Weights of a small mixture-of-experts language model, trained from scratch on English Wikipedia: 675M tokens.
Below are experts of layer 9 (counted from 0) of a mixture-of-experts language model. Rows are named router (the router's row for the expert), up (a neuron's input weights, with its number) and show model dimensions 0-127. Each number is 128 + 24 x the weight over its row's rms, rounded and kept within 0 to 255.
After each expert's rows: a language model's description of what the expert responds to. This comes from a sample of Wikipedia text that the model never trained on.

# expert 29
router [ 64 149 117 140 122 129 152 133 108 160 145 102  99  96 147  96 135 104 165 137 123 140 134 105 136 165 160 165 150 154  89 156 113 126 172 124 158 163 133 106 134 107  95 162 115 168 144 139 157 105 108 167 102  91  91  97 104 137 179 122 157 111 125 154 136 132 134 124 121 136 146 135 109 164 103  98 138  87  97 119 149 148 150 129 107 142 147 141 128 135 116 166 142  94 149 152 130 108 115 153 137 117  91 111 134 161 150 165 137 157  93 170 142 102 114 128 106 129 119 136 118 106 139 146 121  95 180 123]
up5 [129 166 175 138 110 158 126 115 155 127 188 145 145 119 149 126 128 144 101 141 157 111 187  77  97  99 154 105 136 111  83  95 133 119 125 152 150 130 148 100 171  96 100 101 126 150 158 158 113 126  85 128  98  80 150 112  83 104  90 132 113 128 145 107 125 119 141 114 102 161 104  88 150 138 150 147  95 142 141 115 125 118 124 116 122 121 140 131 120 132 146 110 110 154 134 117 167 134 105 131 114 130 123 150 124 126 152  99 139 107 116 154 189 140 158 110 165 135  88 136 112 109 134 164  99 121 143 166]
Topic adjectives and nouns such as social, health, football, hard, basketball, plus aircraft model digits like Boeing 777, 767.

# expert 35
router [145 132  99  97 128 162 160 141 114 118  68 108 144 148 144 120 119 112 166 164 142 102 186 178 144 112 135 155  86 180 110 138 126 119 118 140 162  97  82 125 134 109 158 130 105 101 118 106 132 112 139 122 104 106 141 115 167 117 150 114 134 116 104  99 149 131 106 126  92 134  81  72 121 120 148 167 168 103 125 128 151 108 157 119 112 151 115 107 153 147 158 133 104 119 148 130 103 151 115 114 115 121 151  85 140 119 137 105 135 140  85 171 127 125 153 144 129 160  84 136 116  89 118 114 161 116 107 126]
up1 [155 146 106  98 153 137 150 146 133 153  98 106 115 140 120 113 134  77 146 129 122 141 126 137 118 116 155 119 123 147 138 145 129  38 136 148 133 108 126 131 141 171 167 163 141 125 157 118  77 142 144 116 112 111 111 131 131 147 120 108 118 143 138 148 127 123 140 154 106 178 148 163  97 147  73  73 109 143 153 173 147 104 184 116  84 133 134 113 140 137 131 130 147 105 147 129 151 156 164 118 170 154 113 106  85  95 142 144 119 114 130 139 104 132 170 160  86 130 128 140 110 137 137 127 132 123 142 169]
Nouns naming a field, role or institution before a suffix or head noun, such as center field-er, off-ensive coordinator, art, law, police.

# expert 47
router [148 104 150 147 121 104 151 154 116 126 130  83 108 143  86 117 149 109 115 105 116 109 110 104  73 138 114 155 159 145 148  99 130 161  88 136  71 149 172 131 146 127 171 160 144 118 144 130 138  87 160  81  92  97  87 139 142  98  85 145 110  93 122 145 117 133  90 146 128 100 137 124 101 126 119 158 126 127 124 160 156 123 158 117 109 126 136 122 105 108  92 152 129 167 130 172 142 138 138  99 129 149 138 145  95 167 113 139 111 146 147 134 144 127 106 122 110 123 140 146 124  81 156  94 100  92 150 159]
up0 [ 96 140 125 101 132 172 146  63 150 157 145 153  91 183 136 147  99 146 167 138 137 113  96 129 147 142  91 152 137 152 132 147 144 114 184 157 115 115  95 117 114 113 148 155 137 104 151 171 103 106 129 119 143 106 115 126  94 115 119 127 134 132 111 122 154 116 133 116 141 102 114 116 161 161  88 146 118 148 102  83  90 116 127 106 149  68 100 147 150 118 109 122  92 131 158 146 104 108 134  94 140 137 149 158 126 159 109 172 126 157 132 112 143 122 162 158 139 168 105 148 108 105 133 136 152 129 164 118]
Hyphens inside compounds, negative prefixes un-, non-, dis-, and paragraph breaks after taxon headings, such as Anglo-Saxon, unreleased, Genus lines.

# expert 54
router [121 140 132 167 109 134  92 165 151 161 129 133 123 156  92 105  75 152 120 149 140 128  95 113 136 112 137 128 166 129 118 133 181 162 123 126 123 111 109 107 163 172  92 129 135 125 151 115 125 168  88 122 181  97 166 155 156 182 142 124 156 176 126  93 168 129 107 119 144 103 129 150 111 174 105 129 108  98 150  91 139 153 140 134 143 154 128 154 140 149 134 128 154 118 111 114 131 162 137 132 107 145 101 175 107 133  86 123 124 132 110 128 161 113  99 127 113 141 123 133 140 148 121 155 136 102  93  81]
up0 [134  97 119 114 166 140 159 139 105 107 105 124 141 163 110 147 117 180 133 136 108 160 141  94 134 156 141  88 113 128 120 103 140 115 110 117 161 122 120 100 151 120 111  91 153 164 122 142 117 147 109  91 133 125 130 110 125 131 120 110 180 135  90 140 130 150 183 110  97 135 107 108 114 123 139 148 126 102 112 107 160 185 139 101 168  56 142 135  81 121 135 136 143 130  72 150 114 109 120  92 136 133 137 126  90 129 104 135 135 118 116 163 129 175 113 143 137 130  96 135 165 186 155 113 151 110 112 120]
Endings of club names before goal scorer lists, such as Celtic, Rijeka, CSKA, plus line ends in geography infoboxes.

# expert 12
router [ 67  98 111 117 148 139 108 116 117 128 138 134 134  90 175 109 109 115 126 139 107 105 116 107 136 138 116 134 126 154  94 146 140 142 155  99 154 148 116 116 171 114 107 112 177 159 119  90  98 143  79 139 131 161 155 100 120 119 151 168 143 145 114 137  98 104 130 150 135 126 112 133 121 111 111 125 158 137 141 155 165 157 168 148 126 154 116  94 154 119 145 167  84 101 138 123 118 134 158 174 109 133 119 118 154 155 112 121 153 183 101 147 148  96 115 139 165 141 137  88 107  88 172 166 118 108 122  96]
up28 [ 86 138 146 137  84 138 155 112  85 110 123  84 144  78 123  89  97 139  96 106 130 125 109  99 162 133 114 112 109 143  80 111 116 171 138 103 135 108 143  95 138 152 115 147 139 113 152 115 122 114 185 108 126 141 128 113 144 117 107 119 188 122 110 164 161  98 111 119 118  99 167 126 144  66 109 169 128 130 136 107 144 100 142 140 157 139 130 120 115 144 119 133 163 150  98 105 177 143 120 119 113 186 116 104 117 132 103  89 146  83 129 109 122 132 129 145 125 147 114 141 155 136  95 103 150 132 109 114]
Word pieces in names of TV shows, games, songs and consoles, such as PlayStation, Wii, Comedy Series, TV, Live, Love.

# expert 39
router [110 126 136 134 114 115 156 127 119 139 122 150 130 104 119 155 127 108 108 112 118 150 135 152 175 127 121 130 118 131 135 144 143 150 134 114 128 104 149  69 133 110  95 157 132 141 163 114 144 117 100 101 144 106 100 148  89 119 157 156 173 120 119 135 122  97 100 133  72 118 136 172 133 110 102 135 145  70 148 161 129  63 156 137 159 116 138 110 125 122 128 167 159 154 167 162 126 112 167 146 127 178  80 161 140 141  83  81 133 134 110 146 154 119 130 143 120 110  88 136 118 135 104 160  96  95 109 118]
up0 [119 154 100  97 156 102 148 161  99 132 138 152  72 126 141 115 142 160 182 108  98  91  84 143 167  94 125 140 107 132 169 140 119 112 118 111 125 138 130  85  91  98 141 137 109 106 118 129 136 151 146 145  97  90 143 106  84 110 143 171 137 117 114 119  69 154  99 154 135 143 156 140 110  88 133 127 119 137 132  85  98 149 148 110 147 154 137 131 164 141 133 135 122 146 143 138 154 152 104 121 122 118 149  97 141  81  98 135  99 128 137 139 125 138 162 107 133 115 130 133 171 118 130 107  83 142 135  74]
Inner pieces of surnames, brand and place names, plus opening brackets, often in taxonomy authority lines, such as Mor|iga|mi, Cou|ls|on, (H|ald|eman.

# expert 44
router [102 112 118 159  80 142 149 129 110 125 143 116 102 152  81 135  99 173 130 121 132 116 123  95 149 115  88 125  89 133 130 100 131 108  76 104 150 111 186 117  97 150 141 118 142 107 143 112 128 178  93 111 177 117 123 131 147 165 119 116 129 121 107 149 134 153 130  97 113 128 134 156 163 120 111 160 128  89 141 144  68 129 124 157  98 106 128 168 168 162  99  95 154 123 145 105 158 168  97  90 126 127 152 150 114 131  95 147 147 143 127 104 156 122 107 166 141 132 142 145 114 127 119 116 141  88 137 120]
up3 [133 133 157 146 112 105 140 147 126  87 141 100 105 139 147 167 105 135  99 107 125 110 143 112 134 178  96 133  83 141 117 126 125 133 137 113 113 110 140 150 125 130 122  90 125 130 120 155 153 139 124 122 148 121 115 149 158 128 113 117  94 113 180 135 138 111 105  97 140  95 161 114  47 149 135 106 165 115 120 163 144 137 139 100 157 176 135 131  69 166 121 128 140 129 127 162 117 158 147 142 145  78 162 131 121 129 119  97 110 130 136  97 109 182 105 158 128 107 135 127 150 133 158  69  79 120 134 145]
First words or pieces of multiword place names, e.g. Saint, San, Mount, New, United, Los, St., often after in or a comma.

# expert 59
router [ 91  99 139 157 134 124 111 127 128 148 103 160 150 130 119 121 127 112 131 130 149 124 134 138 141 167 159  96 139 148 164 125 132 141 180 114 147 157 156 107 134 124 127 135  95 125 138 114 152 162 122 105 105 129 112 139  96 100 204 133 205 125  97 153 153  99 114 140  82  99 112 129 120 133 121 138  81 108  82 144 164 119 121 154 130 130 114 109 102 159 122 153 125 120 127 103 161  98 115 106 107 116 111 167 118 151 100 101 161 143 144 147 168 104 130 154 104 135 109 168 125 148 137 175 106  96 165 124]
up14 [ 77 170 154 147 136 109 130 147 124  85 110 127 111 117 141 152 100 134 135 110 181 124 160 115 138  99 166 138 144 148  87 164 118 135 101 138 164 119 152 138  84 144  92  80 130 121 134 130  83 128 124 137 122 155  68 139  92 107 136 160 119 135 101 125 130 165 132 179 167 123 123  99 141 147 135 120 126 112  94 114 129 130 126 147 136 107 151 110  97 110 123 130 133 157  97 116 140 127 104 112 128 170 145 149 128 154 176 152 150 130  74 135 139 108 124  63 129 106 149 140 128 161 120 149 149 154 137 155]
Auxiliary and modal verbs (did, would, does, could) in prose, and brackets, quotes or pipes opening items in discographies and bibliographies.

# expert 62
router [ 98 149 123 118 120 158 125 130 131 113 133 158 152 125 150 132 119 134 151 109 149 146 119 126 167 154 121 147 120 130 136 106 130 173 148 129 153 139 147 123 123 112 158 108  83 130 105 109 150 133 145 122 109 121  89 155 106 142 205 166 142 117 104 144 160 105 137 137  95  80 124 121 154 128  87 145  62 102  96 135 149 136 118  83 106 174 110 131  97 159  99 117 145 136 106 129 130 153 123 156 130 130 133 151 136 115 118 153 108 167 124 103 147 119  95 133  96 135  90 133 110 156  72 168  79  92 103 141]
up0 [122 117  98 135 147 121 117 127 123 131  57 125 118 131 130 128 116 126 117 142 133 147 163 122 183 125 147 138 140 171 124 105 140 137 129  79 171 126 116 136 151 133 113 145 100 180 171 109 124 141  87 161 152 157 128 134  83 182 143 143 157 125 100 112 132 140 103 126 130 166 151  72 131 168 156 120 117 104 123 141 112 122 157 131 128 140 119 142  91 148  97 106 159 112 150 125 137 123  74 134 158 152 122 139 165 120 110 139  76 139 164 171 104 150 132 130 124 142  98 136 137 136 184 159 148 125 123 136]
Hyphens in double-barrelled surnames and place names, score dashes, and verbs before to like succeeded, intended, able, tried.

# expert 28
router [ 97  91 104 162 115 169 115 158 123 102 116 130 103 159 115 128 119 112 144 171 153 153 136  74 139 128 116 109  94 143 127 110 174 156 162 121 108 117 162 132  68 116 142 139 202 154 158  87 112 114 110 108 139 136 122 125 121 139 132 107 160 100  83 139  88 142 101 151 146 113 163  83 102 146 127 142 152 112 116 134 141 160 167 124 111  93 117 126 142 154 144 126 136 134  92  91 121 112 161 114 101 159 128 148 126 101 121 149 134 159 100 112 133 127  98  98 104 109 135 118 172 130 152 114 133 117 146 120]
up5 [109 136 137 110 128 133 123 154 108 115 160  70 130 136 148 178 162  97 118 135 165 109 169 109  87 131  99 153 134 141  85 107 113 148 149 110 118 159 124 125 121 102 148 103 138  92 106  92  83 110 144 141 155 128 190 144 135 169 118 138 145 113 149 128 129 122 105 135  95  96 124  78 166 136 112 172 150  95 180 124 115  93 136  91 142 163 115 152 112 145 105 103 106  95 129 132 187 126 114 146 121 145 127 103 106 118 123 115  81 151 134 125 126 111 134 122 142  88 130  96 149 115 134 128 113 115 135 106]
First syllable of proper names, mainly places, teams, people and companies, often in lists or tables, such as Ni(igata), Sa, New (York).

# expert 43
router [127 107  90 119 127 146 156 123 125 111 129 129 128 129 107 167 150 153 159 137 130 142 162 135 138  99 150 143 129  90 159 125 133 120 123 111 133 132  97  82  97 121 114 130 135 145 124 153 146 100  90 120  95 171 112 129 164  74 150 145 171 158 107 107 131 141 106 132  82 111 121 130 150 127  67 107 178 110 162 112 125 134 141 152 169 111 153 156 160 120 158  94  91 112 185  99 122 136 178 150 128 130 144  93 122  72 135 157 127 115 125 137 116  95 136 123 172 155 138 145 124 125 142 143 154 136 125  93]
up0 [104 126 127 113 153 114 121 161 124  82 161 113 144 160 166 120 139 132 172 144 109 117 126 148 133 148 122 124  98 103 129  89 133 111 145  92 154 168  97 134 163 114 121 157 107 136 152 140 172 129 108 140 141 135 166  92 150 105 104 140 122 126 127 115 150 136 156 142 116 164 128 135  97 131 157 147 136 130 100 146 147 122 145 153 167 122 128 112 102 141 136 136 162 125 131 144 177 134 150 128 122 141 190 170  74 130  78 118 143  94 138 131 139 124  84 135 173  88 177 136  95 116 143 168  92 146 112  96]
Word stems about vehicles, aircraft, engines and equipment, usually right after an article and before a suffix, e.g. command, manufact, pickup, cabriolet.

# expert 18
router [104 103 163 156 110  94 127 171 113 131 172 130 130  88  92 132 120 170  91 126 144 160 111 100 160 160 149 114  93 160 153 138 153 116  99 125 144 128 153 134 100 141  91 113 125 121 153 154 119 135 144  98 156 101 106 121 141 121  21 100 123 152 126 126 123 105 136 123 111 115 165 155 155 106 113 129 113  94 165 141 137 119 129 117 134 121 121 106  86  95 127 157 150 151 116 120 146 137 165  94 124 166 128 118 154 171 108 112 131 134 131  84 117 147 115 113 106 166 155 109 131 144 104 137 143 131 129 121]
up1 [124 131 137 114  89 169 124 164 134  92 149 151 105 115 155 131 109 149 133 155 119 151 138 124  82  93 138 143 119 133 154 119  96 114 182 140 125  83 132 152 147 141 117 118 120 120 125 157 154  92 126 144 108 111 113 161 123 113 143 122 109  81 160  96 110 122 126 188 102 104 121  99 135 143  89 125 115 143 125 135 110 154  92 158 135  84 117 133 113  84 132 135 137  85  92 166  87 153 121 127  72 149 124 104 135 142 123  75 123  90 112 116 131  87  97 142 143 123 114 153 123  80 112 144 148 140 106 153]
Opening pieces of Latin genus, species and author names in species lists and taxoboxes, such as Lem, Sch, Oberthür.